Weights of a small mixture-of-experts language model, trained from scratch on English Wikipedia: a shared expert of 256 neurons, a variant of Muon for the experts.
Below are experts of layer 2 (counted from 0) of a mixture-of-experts language model. Rows are named router (the router's row for the expert), gate (a neuron's input weights, with its number), up (a neuron's input weights, with its number) and show model dimensions 128-255. Each number is 128 + 24 x the weight over its row's rms, rounded and kept within 0 to 255. Numbers have three digits each.
Before each expert's rows: a language model's description of what the expert responds to. This comes from a sample of Wikipedia text that the model never trained on.

# expert 47
What it handles: Leading dashes of list lines and line breaks in tables, plus stems like challeng, comm, contro, environ and Slavic name endings -ski, -sky.
router:090111074163108094127121161148101125152138145145095155095115126129113182094130156112084155163118118182116112120098098101143103096102117147167109157112118150097113087110118111113092111118149121132147130149131139126142108178120173150097102114191099180148084150140114103170149091090138151106121163152123115161119119163093162108129118139115118086132101110103085090112137139106148154132134
gate0:113124128136122119078144117152125131188128121120147159134061125169092143085114110152108125150124121145138136100174128155145136110107128155140124114145158142130129115137147080103152087124130135152100144095140151128109129158126153111145126134134124132181118126119141131118112131118150215125147138119090123139152132111163154125047141112102143134136133132155101121115120129097145135115115
up0:155127115131122145156125120116149134074163186116136140116168171125146126160122080152100135143142149151129104131114113097117143139132131086131142137131122127137123166116090152166170158135133150142137130192120104131118127088128119164138165127121150102091125130104157120109155087155102108137122124113162177125088134143097133130181101163137167132142158095113150118122156134115094117143156
gate1:136147137094110134126152135157125106118109183118114124131099142173117153101109151105114147154136100107146139091136171111105168173107123070144130109138125079153133163126127118142112118128141124123108134122124148128109120146122144105137115103110109117141139126144089079165059136137140149119150101115101112145121126139109133124129083146113076118122087121143138124135127123097113152092124
up1:147129152138046160130178110147138102091138133103103110129128146157119147151118168130081136127145094125104176116141155170142168138105126093143127140085157110125167163140136167111080151096128127133131137175120128165115102158140114128131102080139107145116151113110100125154135155108144152158113118119131121148133116155098098115147111119097112119120116118166127141131131141097123119125160
gate2:101162119131139131120115111159117152148091069134117117147129103188093079128145137122134099130100130118128115130125113120138106154127145118107134150090108121152139114117110091163126123092129120087148151147126158100134125117114108161115152171106125091115135136077123119134152107128135115096111140087148133127139159135131176106085105127103134143123152102116112189134166130092105133114132
up2:111109136087123118129088157135140131137151126158118097149140150075144185133134156149081121135138145086115113184159162125135150099152120132102122159134146166091180155148173183104117108142118090109098122120145154157154116119150154160132086112154141132153089118119117156126064170143159128138105151121106136166154112193107125172145157128138080157145170092122137130140122068096132109121121
gate3:177133106109139143146126089126135125146145146136141122103189167118124131142130110138144142142158124086143134097128120107171155096090119127114133114112145140124148131110183119137088079132149135160124139157117105095134131139113130111076119125114095154102138113134152113122097111117117111076086122119171143143121129154073177116162121139132125131122153127123119119136133167096078110122146
up3:159092115144095088140105212113148117132127160130072104163122129133086107151094181113130108110133122141145100153131144128116149094138136156147144139091128113165138085134152165152128128092143064096126105067142123120081111161165135127157124109141163137157118128124145146168171168148146113128116095149130112091086123162106094132108109121147141138129125131130136163136117153162138125115136
gate4:112073131105143122110123095120147146163137156125143144148130154077151135103129134124148140140129096132152130126132127119119117144177123129134148166163139177141157145139136174079121134126136120173117141112143119102128101105113091130116125176108136088085106139165100158143106136117152107122130143124130108136161085119148167162152131126162152115124078145131136123120116117119126140074134
up4:150141119117153146131101200130130135157111118122101116170146116100152109146104135141130146122137107144106139154112120105136144150127132075131127119145177118115142171150113130105103131129139147154140126177133152112153113090075089138139143083149120085102129156126111137148162158092132130123170060128122134162103133160150148098115043116117097149130131123127113145140110147102098109087109
gate5:102089115117076156131123143156129124149155183137150173119128150095119153161186156089129128139143097147140130145126105143158153103108149126131111111120139129155104118139128127211102119146107140118129141142121151113138147144099138120121112110092131107104131134149130108098127125066167126120110120118124155171116117102139112177109098133133130112116083160129139126123071133089153141132133
up5:144154137124110061132122130109132117099116135093172096148123131129132125159139092154123129117179124137106109095130136120111133165147118156137111134131137106070119144136111124172153147148137125081163108099128089134148144130164144114141103096137134134134102125080091113133189135155106113099130103135143128117145131169115151159129101138136111123141183143140092122130147113130122124174131
gate6:125141133093095066102129119133157122120175127101150135095155142143113195064076161090089173108146102143089169146104134088155162100134115128104091109166186162164100143120123125113131142165105101087141112127127116122141097123106127110134120103147140125147126123115115117100083161068122104161151153113170140161135126118099106139102133120157148120171107146147136131124118142090147150164123
up6:125121141103088103112116130104154105102148167115154130150143116087101121129176174097148145180104155119089080147115178105170147130143130156152163131127089136130170159119105137169140108152149156080108124158131139130194129161137162143113087116117127118106160127094106157095151160127138096131152080096117147090133138096121142131138090125101100144139109117176154134109093150122134129148132
gate7:092165129192143191121138137148129094134161165132140086074140118081180139087148138141169130160152145120098115121111139159107110147125125164170106175131125144122099115125060143128086115098135143096150108107125130101123112159196135106129146081139146143138147131107121163114124144110134149134084109129116144122167122110100099110168122165142106141052100158159138092146156179148104144125132
up7:147160134140127123138126141109130125122183141158125139126105122121109109103140138104120094136130167083141095097084139142129127146129131188136083125120129087136132148116120170126127122072142084128137116154140093178105124096122137146100099113124146171119138126139117103124121110091105084137086138124102137127097129150154120116173077150149133145106102118089133129159143152179109142143099

# expert 17
What it handles: Middle and final pieces of longer words and foreign place or person names, such as Z(den)ěk, Em(den), Volgo(grad), net(work), vis, stat.
router:098152108093109124104110126167119099125145161105077146134147111148103168135106130133086118154138112141144097135108155103125091119113111151137116151131137134113080070141105120075123145133074083147094125147151102087158136157114113126104118155169095114152122145115177100121174103095140104093150125157162141164145134126106137068131098106129139152132117155117145123112121159087137134103147
gate0:125150145104135149092084129120132134120082124165150083156096152099089128126175132113137121133138151155126122136155141119102123149120120084099113151145108125144091095123120144073134123136138113128102112145108085161137142130164131124131148118147140103103175113124138114119164096151103122178174105197118121105132157111093130170153147120149036099156131102151102142140117112070130133134101
up0:126150169084136100136123098124073116099143118140087093113138136143106122150122112080130123130131195144163095089118131131088133121115122135165121110095137134153108091135128110103098138099138119126094139139141139130123117135135119112129148129099128071135154128087149157117185156145088139132140121143085104097124123162117106112163161115118148136171081142118116141133117156095135139113061
gate1:143137138158121133154100134102156163115107120134135140163093118136122143057093120168105106152111163125124148131096150139138154155143125146078071160138099128129101126152134156107136139112129105129123146170133111179076076142090135174097132135113105175118122140152169140099112143108113143130175153134144140131166173128125174138084127104108182147128131148122120135123086145106130153126133
up1:121110139128090109095211113124116108148174138143119118134125121130122101163090082108139135080116103115146101122156104112123129145096126165184150134117161097175128141122124121160133113143133160122145102135129172092189171140178125081142145106123193122100138133120123112103126119133182127120099096112091128090097092131101123150147128150157039128131093091124127120124173135109145141141136
gate2:160124141104111137141168152141184112146117058145140131203081126085129086135145118119150141161147146149151117121158115123090124082140144182106135130116112091149154088133127095132160111171083117130127113125138145096134115139150115147153180111104100109150106122130121126138136104078115144145154127162093121133149119107125157136107127164110177210124161128127107163142161128099091119112149
up2:087110121201160101143100147180101139106147124104125140174163128208088114131112111172121103143151139106160147148095138110189139132166129122122113066123171154132103101118111124106108136126146101158115134118132129129159132112081103148125118126142177186115179114121114153128088188151136143185177120133126131084091113137115133133095134106104133086117133098130104126133126095142121128136110
gate3:141104140112107193116108149131171138163098138115142115099145151127151134094172137137109112129131168145170140115156122088119087146126127132110095114147149142115097109122095174125124131125144109128155125155117093058118128154147153088100091144143133101085114132115105146145130160131160131129145153143148137136151153135091147128153170142121132123099121166113138102127106124125141132128155
up3:157108139107102133138118191082108139097125145133138128083097115121111144119120120109150124112053123089113096126130129112143162132122144114084108160139135111106048083127116120142156167123096109147118143114129141109122085121127127177140146153147183137134123117111169133099106109094161125089132170134126134142141133188103110141108103133125158111124133176121098126129124196134133151170102
gate4:111133135091155127110111168154092126092134112136132175159122143111153146149148139130085152177143121162131124102174102146111117129152113126137135148116127153087118104124116105118121143134130115127125136132136116112058120179126109132098081084126125123121137122162160103118142122138129097010148171108122119109133165165135113118109118147128098110110096151126142071104111138102133135127126
up4:150127125103130120106125182154119098135130160086126140114090130114098112133138112115090160147152147105149163113163090171124098119086126115117131168117128121101137105127130093099134114144137116154094140155136131177103151187136142127090093058115138124156126131158191089150161148137100153103191159106114128119157168152157105123097105142145119071112094138144124117120090123098133125114126
gate5:132169129107153165115153138158088151107101141140151142139079087146119121072122092151132120142141108101198113178103121149159091124122139132122079130133142125103128111136144119118162121152123106166125114137105158144157103121144146101108104114136096119132100118144133121136161120131122157118096137146100129176152117106120166090156088086130158129116115135144135138119144158153124140159138
up5:128149121125112131100105167105125118164159085124132145129089151104136137133124107146150117121109091173111128076120083140150130118137123157127163087160152156141158150134140128128139153121139119155150131150135130117126152144082114135192122112138147136099125126121115174142126115171113132102162108129151136104112104149183103170127151115123167121147157135107125093142144118116121126124120
gate6:096128094148144123122122133156096138160099138114147157158117078144154127088149103122096114110148160153160116174128072112122106144121132108121099134087101121111107108134133111114061115148148150083136113063136129108143133137140113102144133137127107161129166144141119134095108120108076124122099132151101121113166129125143130151119134091118114110160061133112133078143136152129098166165137
up6:143145155153103131154154119108133140131126127136126137124141152111128115145089137156104109148151131153083137134134116124111183124151124101142091135144133146159110139134157111141140161160129202169082143152144169122138115170124093138109128138143135084079130125112126124106120136125140176128184140130132133117122124103154139095145155119127145152122112124130143156136153099120141127118106
gate7:092127103152095172112200151136112146148113114133138133129154164140114088115113089119107125144105140124133096157120129130139094107123137166135084136159111141151141126132128120125150129107116095104135117143094127135140112062168092135098119172144141105115136146100122119132159114118125105112136109113167094134129118123155139104126105136122111147120066136128112132128129164078118131136133
up7:135122122170106141117127108139096135155125150122141150180219135146120092114183056120115102162105116070121085123122123127105106143148130130154110135190101162113120135124160112118145131119143088104158120074141084136152097111131096115106158138144131137131150139116149118096099086117091079084111091093136146134139150167136183107138132124136133097120114141123091124124138144091101114112111

# expert 51
What it handles: Line breaks, list dashes and first table pipes after wiki headings like === Final ===, starting tables, lists or paragraphs.
router:062154095140132107131149121129101085190140141109085102137117127154126156139076139104087135155094121180148134124129144126090109135138128181142107122129110161098092117126163148103153127124125128114122124171128103163134105138143096182100088100122121143117115132140124098126173083120172129133172165169103139143145117155106129049118090114101133138105135147108118120131158116136148157117142
gate1:139126151162137167192115157119129137109108119185109117181097126158137157150125159107141164136130116128149166165122165096148120117125133102098168110153174107116151144129119116105110115118123169132107108158108079125164138157172179130162139136092118146119121134133087126144117068159132093086115159142136128118121123104152118140077116101102140166139131121155128117127136096066115100145135
up1:088076106118129111093174125162121113162144137126147142134144119125131102089101107155108116107130114134138102178142102135124124117135120150133111130152143123125118087136132138157148168118113091116107128149136175154114107128145081130087131132130106114143127112116098103127178134097117154155110120155114131078171151169078148102161099152178139068119095114144149167135084111131160150114130
gate2:170167102136139112168104104129081091133127082061152152084112139161119069137128121141137121138110120171137100082181096107105115126138120112132143151130150135124160150111107127124140148118126149163116138185126114111086151192126143100143116154145107157118109137117141166130120114117128160145115168100110132141129118150108104081163074136109180113141177135127123120148108107159110152164122
up2:129120084130142130133116147139089076096138136053125125129127148153154103109105155143128155161089149200133129122200093146111110126179124112121157111124101143067138194131109112122124106127129139150121141133137128074165144149106121138112146163150144158097147132113134109136120054174177135146159154124095141139134102089112152123134146143156134125119079112156178099125135111109094100128139
gate3:154129111104080151108091085154146127133144102118123109198131121110097136131164158122097121122127122105144175116143096139081083164098137113097140136114151113129166077127151195102192131124129128179141131142135107143136119099113118115129158122135121087118061124124129103115082124170111112154123132174067108069139116146085134109141126155134098141125116167145147104117109134154105133096128
up3:124164120100160129111153168111124164097132054117125114070126105143128136070097086120143164155114098174136123183160160145106114145140135141118146148136090187111181153127122110086112133095118090152098126132114148127121130167130131098107125145114148113170151128134125122114183131129119128117151101159125126105149112127160099134090116124103134089111106113090147166136147122109114077137135
gate4:081085105113113093112106109124144129125114124130143115084187118141104140135163085095135133135136116140106100131119122120109125114130114136143132096121081118151059069133217125133134158126109122096114098122120109124161137132103150136135153151134148150188104144102117140164157130165163108137107148132159121100101114155091116124089105127173116133162064129175140108117146149092130149109134
up4:147148104145122168143144109164149109130092151127112126156119122158198136136103131162098086111131154127151143140118143147138135115130132135156125124117173108094123178115059135104111106132137128139111135106127135115095128128158121142092097115136137107080136124142129128078128144108093124100156146119098130115137145143120086143103147145111141129103122141104146121132073086195115109134141
gate5:118109153118169147101141137128143132156117157122129132183112161138128116112133136148109121128146161102098111114094127125140096125111125168130132102140153115127150138124138105154116137131147047173136121098141142115115103160125113113099152149141095081170124143129129119098123128106141090142116162099162109087135164092108144129110112146102135160113151092156110143114100169140130135128094
up5:094082135165099106160074144123110148125157132154114107172140188137127098119128082125100150094128139176128145136145158109099108100095119102147123149135126137131090097107132099135124117128118175107138123106142173161198142138127115162143143138121111160152130139100114166132168162159142134160113086134113127162129120134143173098166105129121160157152115118118141137129148124169141136118138
gate6:116141162114113113115134103138078128097140090107103125135131125093153118142154095134149110099146137152128118113105142112101107156134118078106144168091131069100145149138159086177115130111163131112128136124114143173103131136153127149122086129123157126137099119100149152080114080162151128144178178133143123101123133137110161162103116102136132133174157174130127097127115119141145117151127
up6:102093117153137171140131106106122128088131132104118145132094140120091116121153149105139133137180145086103191139155102129132126092101130104149122157130160150134129131121098092159135150140123160154122130143112125155160112114131152138110119091130109151139129114091137129080129140113152148150142159195138121136125107107105185134109090143117151127166089141112140138133113119126102095165131
gate7:153160168134109130126086083118195081126117120181135135127127133143100113149163126131113174087123161151139126139119114128115112119083151149121125131106162196084142144092131130115146102169104149125138112099120140095125133116096122085105129106130101097146160117141116119163135110074129093093118147140156141165142142100160170140125123126146163102107116150143111139115148166149086161155134
up7:103123118133113136104145178123095155111145185124121118051147142159142139102091134115139103154107139092118132119080136114134160116077133124141114133154104116150114132127181120108125172114147121124098122150132135139170139136193176155120120097112157084108107131129141097098127111127141158177110114132098120143102113120107115101139120143108116141096122137117151087117097085102138149087141
gate8:077158140144148148127105136134120103068152113102098143152121120115176144108110125156154151133110140109138118104148084095099120110170126151094148087148127157110143148131117117126105132112154110127130121153137088141125109127130121118138169114141125049134148133134134132112114089183121125082152135111103128137128117124073083096124087098162134143117098128114130102132123150106149114134133
up8:031127164149135080114095102151191178118145160114142122127136130148136129065114146142171150118118165088160117170150182145135125160117131132136122111158101155099207122122119095175149133119133128149149124129129119126129065096117141132170165145113166135083140111072134138123083115154132088095126125116116140111122107128120078137101112131128109127108113122145155103134099139153126105142117

# expert 52
What it handles: Suffixes like -ity, -ness and -itted ending abstract nouns or verbs, plus pipes, numbers and "the" in stats or election tables.
router:077100109140109089091130123160099125159154156138108165099126094157095164124105147116083140151120107170118084130087102106137116131132089161156097150088095135114106084081114100104117133168115128136168129154134127167117090166137173143090086133115070177119086139128128119168142109108111138106120173158114129147103120155089157095145104122100124106122117151127134101136125115085154165120156
gate0:086095136191137119123124103111109093142136097156110131141104082144118135175101140127105121163181116098149107113130099099102127129130116124142147166084179113151148157119132179144114150117124158078141124107120134195166124067077143138145106099133120111140116119164088115119164139109113091123121112163127129141119130128161091138116123090151109084151140130108145112116112113127131145124126
up0:158123127098107123099156157154130184162141127166104113156165123091137121084129101118175131110107119110109165098161144153129129111127130119102114090127108184133128074128131072121157097130150156130129118177125155123098119140113135117135123142143131188167100143115121096105107116141141150164113144152114170113102131157168167126158116135127124109176145132076124148124162137151145152091137
gate1:167117106110052118125193113129117116138115131110152116097163180149107101109108115171133128147124142123149159093123138143107126157159138151124117084157129159128110090126108111096123111124136086129096139096119114168132116147137146076121107124131136122156115122188128129119176144123147101107085142103141113128105110109131135105149125149110097111103115122089130136126074143143125129136090
up1:140146109134119117131081146157183080131104074111142157122111117174125096173145145106145128135121158165124104121100117157113151127148147144120090076202115157138144104120126125080102109128111119150111118147114139146145106117104166130163119145137164140136134102134103127137139135103092118110172149119156146116136133120129149099178118146104119148134149105093125188133070152110144127109111
gate2:139125115111096159166157101128071158127185118163131131143084133118143093121112163099176110121145116131119107156127087122122153140145128138128098113104178096119137139135126127135126108134109142164099111149118137152126119151099091133125131114124127118119113131179088093086085146156140182147171127204057126116135154178142097139123114122154123127127131099127156071123133110132109140102107
up2:139156138147089117104111159142115129143144131109143147094153105095128089114083150134116124139133117126118100137132091135110140135134141117120124135096209118126147129120087135098134116145088145144122134078130135117119109115088177138153151150138132134165149147134120089119107135125122165083168114173103114135132136095133139104140102138151117120137098110095130118143103150128095138147088
gate3:157094156119144138111158098128130135152120108120120141147155125131170126116168128136131115150092155128145136134109119137125175166091121137180111136121090107118129097126136141134174139122111128105119111103136087118080133143156134113135126107133129113124134120167168116087149089142123134091169111095094131088144142144119151101144138137124159123154147132148136141120099139136125161157119
up3:124111136126081148102182143135133111119141119086115128119136146113099132121131066153112114149137136092136093096123080159158135121138129127122106130071095069137078147113102128179135119146144141158114150134116179117082117165142118120194139076131137115068140135143163158146140094136149140099128119095157126098099126088133102112161136151113144150129140132158134136127110137143122102168113
gate4:120155144149091148100094109164136100149150131118116086120174161145140099158092098099115123089127132138113131127142081111106150146153126113167112158121121118171122107127141134144099159106145146117127120120129098171143128106121137156126166130139097109165118155123097155166154159142133134126118156121132089119151138131131117092163059150148177164129156146133085121125142133138144123113130
up4:125121101164178139126165169119111125169140147127121104135165127119154148088118121148147136153127121090143147109090135128124101084161147121070100134123111117126148171134103060086129090141121166134095136117124157126152095111134151090147096128127138165141150124144165072108130143158113109117167151120136153118108127135114119090104167126117112077119071109100146108145120119116153128174118
gate5:148100105098123092112178095147128156161098151128131092115100114091129110095142145103138132110136123141094081138111154164107100102134116122144143136152130128131124136126112143124128108111120140155124147129117110171137143122072128116127158149128110153109125128115170091131160141084202073107135119113129123119112140090150136091139129126097120125116118121125147129114159123159119102160115
up5:151142097087125090127112132184068138089087187117140158137116145127075104142144115118142149063142123104108104125134104139179121110114121123143098102133145149141128143111094083126119101148093158140111094103111101120144128167118145085132095158130111147148140126106157134162106131138131088108151158128131134133092105103127134075146133113119109134139114104137142101141150130102122104105118
gate6:087170128124103119138130134148121112094139124105126113156122140145100138110135105130149128126124120153129130123138157142112141146134124131134148156123135139154072121138117071094127132122134121128121136115137156179156086136107067172127169100132128119080119129090109112114110157082142085134105135154178123077150143140151122086144161136150227102155140149165121129118125086122138111144133
up6:112110098067125087134080148143169163106148124162130121180123115138133124140176124131135115138167106142191064100112092133129105126123110162128119130121118155103090083128101077133131115112143168120102107172151134126128125146089113141149092138129167113112111127108095131111155097091129105154103126152130129067105105136143098127104135134137135099117124148143109113148105085111110144153125
gate7:152117107148107031125144131130092138144164151089131105114123131123095158151135110125173162114111130104112138154142151121129125104089127114096090103126102128127124131113153134145167111136137129108106102125127107113105148126078091097080133068136107134138139115121139111132107109108083174136121100120158139136082127115114099148136116138116149166105092107121117136123131146117139116190156
up7:146094118162112106074139109134161148103141115149141148104133101147104180130124107144114110121114103132154155074110177137091141103165114109151149105144105105161175177132131175122182056132140115120159121149148128109120117142161160084049145140121128125099132117131131115086143146138140147174109135169146146127139124097093144182129144118137139111075164121116131126106124149175170124138154

# expert 50
What it handles: Opening syllable of a common word after an article or possessive, like vol-unteer, col-, cul-tures, concer-ts, mus-eums, law-suits.
router:152120117114105101119070134154145136166161153140124092110097132159115128128114184134107173215145103151152134143120120068108094137134120164149113147161092086099096146138147116126100118145118104085115126156151114143134139133118176138102093164137099141091119131157121143122132078151138137084134117175126130119141118168145141085128096160124093119113104134129144151124101127073143167096161
gate0:142159130176089108105127148101132134141148106116147096095106166094176118131125169142082142163085144154126107118108115136130125155088138186128085100139119080114200156130166083115095119119100156145101142106126103139141125142167110134135130119131129136104152132102092133142072124106134105175123126125131142127161131099136133107108119125154101125103163088102145103136114127135143151115131
up0:083101140114129153141180124131113131152096120114123143148153127140119136106104056109147105091132148134137135154149131132108133101176134072148183171102110196164109117116143139106178132121129128088131107146122151157122141105087109127104095154124139127160130108113143101135153152182110131095129121113143115117107137107142100120187163141105147113136120167168128141115161148121128096122102
gate1:138121137116174126101128117134121153122147122158086131149120164147071138096113106096162114168064095097127148114170131089105146111144142117121140148068096138168103167137168131130105145145149132100156148137114231100113124101134131157094139133136102168114098126132114127133128084138056143112109193139122130128148153120137097106104121123170144133141084101106142127128153110086123136121148
up1:105106150170148116088106085148168121113112141133109131136100094127104101119175064145131108100138119120099121142136084157125148118103128091138107117111188174116145119128148103135151139116152086145135129134132111093150152120131117117175080106106147144170133129078133113136120168126120131129137110181101138095148143120082094118132145143144125113127134104183157109108118100093083172118123
gate2:143147133108133189136177113155135127115183105134099151111128129136109120107081161118132089103143129117158160112139143084101138112168138110159112141104101096127148159142140106149125122082127091085126121128122149148153120137138146128132113089116129129144100122118096173083106106098141113127125153167111116160114137096129114174132116153108077135113128131110150126128083089091116143093113
up2:124123124103122124125111089132117148150102173112156105162106136124149092106174111140144173107087137129112117112164122174122160135139113164109123132166107185171111108108139141130102117156135138143119124163139116079125114124148113113125137112139131177151141124153127136134116107151140129116129111137166130084125082150129186106121155150110107167111115138165097107122144128130139120102143
gate3:103136110155110101136127129159157097127115142138115135143107128143103129161177149156195095162149112140123111116139103136107121128177124163110073112105149159155063099118126131095135116139144161132076084094134119116142145149163118141128125126142141144111084118119152162142147139151105123139098139143095121069185121148131141122105097113135124098148119107119130155117101122119133104156140
up3:117124101077143139123098079121126092117130115154140112112116110139122128188108147088110133122109130064109126099097175133152154094122119073147155120231138157120143138133106109116163140130136121116136164126129147179091138136131146133128085152125122116087157132140142179160178122130150098116134072141166119139132133134167099084128124123107074121128114173086116111118157146083129152094123
gate4:168132123082112091147115083157135153149095123114139143132094190159160097067116159105131136134103149162148111150187163090087133134126118116096102154126157121142146193126144077113089103151162111123157128165141137137165118103143139122107118117133115122126139138129108102102106127141128135141097081100135101146120104136106117147116162146142113117129105148146115141120115124138145133192116
up4:162157122137125128143105123112137114087113141120127128053143131141114109107111102103105118126139172108130092176158125151161139144103116145101097147138138149121115154123121122149124128123147126133158133104159137052166111169178163115147124140137119106096170146064090142148114139092133178142139113099128130143135119149132079136140126120122107073138100152136171131116080112135140128088135
gate5:168129116076079121126139097115129067149156171140122138118162124072160125105158130109168103094139132089138138145170145114176155126101129105139137127136096130097123106130174115117159123114123147142127105115119085111125115120143134102098100172099149098110130108101166118120144122085120113178160145116127125077138132121151152099158141167132120167173148141179115135138107156112119126105129
up5:086129118149118156136124112157096110141117104101139125110156173133147113126122095156152122075074102121126143086104105133125125187114141096112130111150162169152137121145170151162140175143136117180110127104139125099128139149159119146112146060132137113058143162111158123120139127098116151150129150121109131129146137135100144157128122144151107121144141148103142131130087134123127150120128
gate6:122107115088143087137128135122153152126117146121139149160124118136164164148136175099099123165151160146136135105140153083127120085148144123105144201138183131118171131113162148124108128126126133115113107119131097099138171071155119147115121124106131082091091133112155129144127134138115115103117092088133100123152106139153153104118148088140117159093106143123145181152160150099098137079086
up6:126110121109138117135106124089133098105134113094132135150105100070107096101110156122100120114116121120092115138099111122172129127116132134099099112166111124130116185130111137125162088149124126152144121130115081079102107083154106135128143134131146115137097138103132137112132115129148137087128119116142113104127121116145113131138139146117114146144116137131187122131060166128131124129133
gate7:127138128130083085116150145170088116103126147173104114106099145115149115158118121127143118169145173129128130085139138164125133118164116112145104150094157117150103153129115164109142091165120138114103158073116146146111175133141153110113157115106129118093138119120131159169120160130104163126092143118130131132120132111139099097140135115120089167143143100146126107126151137147112137119128
up7:104107124117103171134095139105110117143145167156153147121205152146160144157118119124117110093139123152134132111102152157120111100147138125168077083148119132109075127125128162094098145082113139087152134168132122128112099120098086130134117118109120135108114114132105110124152132136188104110093112129150095121133140127108112151123093093146120106113141124101113134110117109133155150130121

# expert 46
What it handles: First piece of a verb after was, were or has, often passive participles, such as wa(ived), inv(ited), kil(led), ap(prenticed).
router:111130135116149159157139158145128109128143128138108122115170152118095144119087118132093172143132109111139111133115103106107112151152118135173127135123095117112073092114139167154141170145115115149122107144116095115141130099129155110102052179135097109136151154153086127125146092098140115124155144144132107145152132184083162119185098135103137157153131126135133134140124130129138166091138
gate0:057137101099140134111145164170135130117128081131109136122136117154145128126152160184154124139132123143114152120076119157149117098110112113091174117131186161122138135144098121125110139134146139116146135126125085180136152107106107154196136091123131147101103117100124100101141136110156128119147131152182138105110093122073133139135134135136149125166143176148119099109106108108142111115151
up0:177080115101175095148124091103139111115137102154104082150156188094150100165107153110129156133143165133121094113104117159131103110135105156173138049121101101098116130131127132128079134143114133162145122130119119147131126118128111145159149133125167119137109127147120136137151145134109144123121183177085108106159173138117094141058163140118153132147177148100115106130132097070153096078155
gate1:179130126160140164087087140092106108146129129136121121128119128130110122088057138121135154141135213141122064170111148102151131149156131138170166136165154121106112155141097138130126126146129119105147131147133083174092116164139137131089134149125144098111127138127123115118133099129114123124183076156135140088091130066130097118129111138149141095126150093106110109134110122122116147146121
up1:079075118154143139145118131081088097135138160084115111113077128158140140114074114092104138111130134143126118094136089157141079154144119103121151149146128126105125131152106112143102127136126180130111140144129128138103125127061137134102135132143102146117142140141098181181117134112127171065166082131088154148133138107158131136159106136115135178111130173135143162129125109133093122156109
gate2:087133135121122183114110139098163140164139146143152162139124125117140144168108130176099117111136089126072171126126100139115139169118122117125089116086117165144083156139124152086136150121137153170113119144130141185122135132163193169103128127123125147127148145128118072145113090167145124137143164110075162106164142170141093105110140106160122119109145116166145137126146111111124132135117
up2:158111131119188141133130141114100185118126091138138122158106115144135137132149130117158125104126157139137077100145155120120072150125133106151104137126141108137175137124161099158072070112133120079135127094132155082152107093144113117144168094124117149096103136126132185156140131137123093126101118160151095151132141083148166129139137133146168114126088143138141118125117116076125108116131
gate3:129144136139109087082145105145124146084118150125125118128117106144143158100153138111114132178155083113144110139079098158092096117130133140145145166150138134126168104108110131112189091119107118150110113175131152119123154128124143132088111099158145120159152143137146173142130137072118051121152165115105144134143130135111163098116137107089130104131131148111137128129203156160144134189124
up3:188140134143067123133130075124149130160108175118109086126172119076153145119092125120130126145119127132129133129150162103150104167155118131155147153100141135097147133136151128161141164144146108155126130144124109133103138092170117154142146159140126151128152131127139148161128101137131125133149139121130151147115095117110097092061113139167128112117134107113149163109126137117151086113119
gate4:097165156135173100110136149151159088136100122163159126152126155131149170122143098139182131131177087138164141152101148131144139159107129150156129116153135112096113113122152122161144135132116120110124085143125133151092119139192184127102113137148155161134156151154155125156136148101116165139135149142106118097117143155106140178091160079129119130085180095133149108121115157144107135164156
up4:158151126133151111133124116149158113119109127181147139143133115153131109087079130123118092145137129148143100171103150124147161136073117144158128100147147106090099163132096136151160092090120076121113132159134111146132159155126128087086135102138136112177129144162145114071147109117123121073138115112149108074132141149094092150110149133102153153118173121179123051132109167142153143102137
gate5:144133120091148147126128156087170049154121151132122130155148170132130104118135120119135171123147120105118114099120201117123122162108129138151126101152152139135088179132139187086143138119179137132108112100137110102133122133116154187074142115145131181160118150138125130116128161118127122139154126145125127115088154151073115132131133127124127164135163139121159090133090100152118178142132
up5:107126121150112151091147131077105127073143179128128139102156139131133116149094165133102145081137109141138140149135137129138118157141129134146098095116129124137106091123097114126148140117111095130116134131137146132093131179147106159120105178133152137108132130152171095129139182139165121139092136153107157129081089117123121156146167143171133138089166108152126143126111141129096135132145
gate6:132150140102108126097123097146092089111148141149126144137090153096115140103112081117167145070105107085133137125180140124114151164158142156156120120166124110140124116125142118111125133158122131179116115142141142099139151135153122127102155117150165117108091115117130148114116079170135107076162147082156119100129116129078113137166096145148114164152146163102145108132157139121146142089087
up6:158123123115132139132100112155077131137186120159130116140143150097143146103132111088141125104134115116163140126190160125132150113175130101164146092114112136100134124135185117114110104108119117142119112141133171085107161131106141157150129141145139106133132131130146137131109063168121068118129154094162122109111132161079122137146132147149129153142143171128146121122168145109141162092106
gate7:106103142153112152135139106143138131084107138138130148108116070138112137153127159133123141100098110131109137156153126096136107125061135129087137102136127145123119112133115106111118133158133141093142162103133141109114130099143140084126098160114130132148158128096137182180132123142154149157138144101162121146124093115069049119106091165117093131128143138152136125127127094116170128166130
up7:110109158156183125104135153120173176134132183134113124104097129136102151159121175116107133110139082127148126109090134123108107125096146157141156127096175103180104140130102109110141150106125126126112112092123119089097115132114181104124158077131120153140151155143113136154127174153099159086155132126163125136176115145128079105105127145143132158160148130124129148097123143127131106156143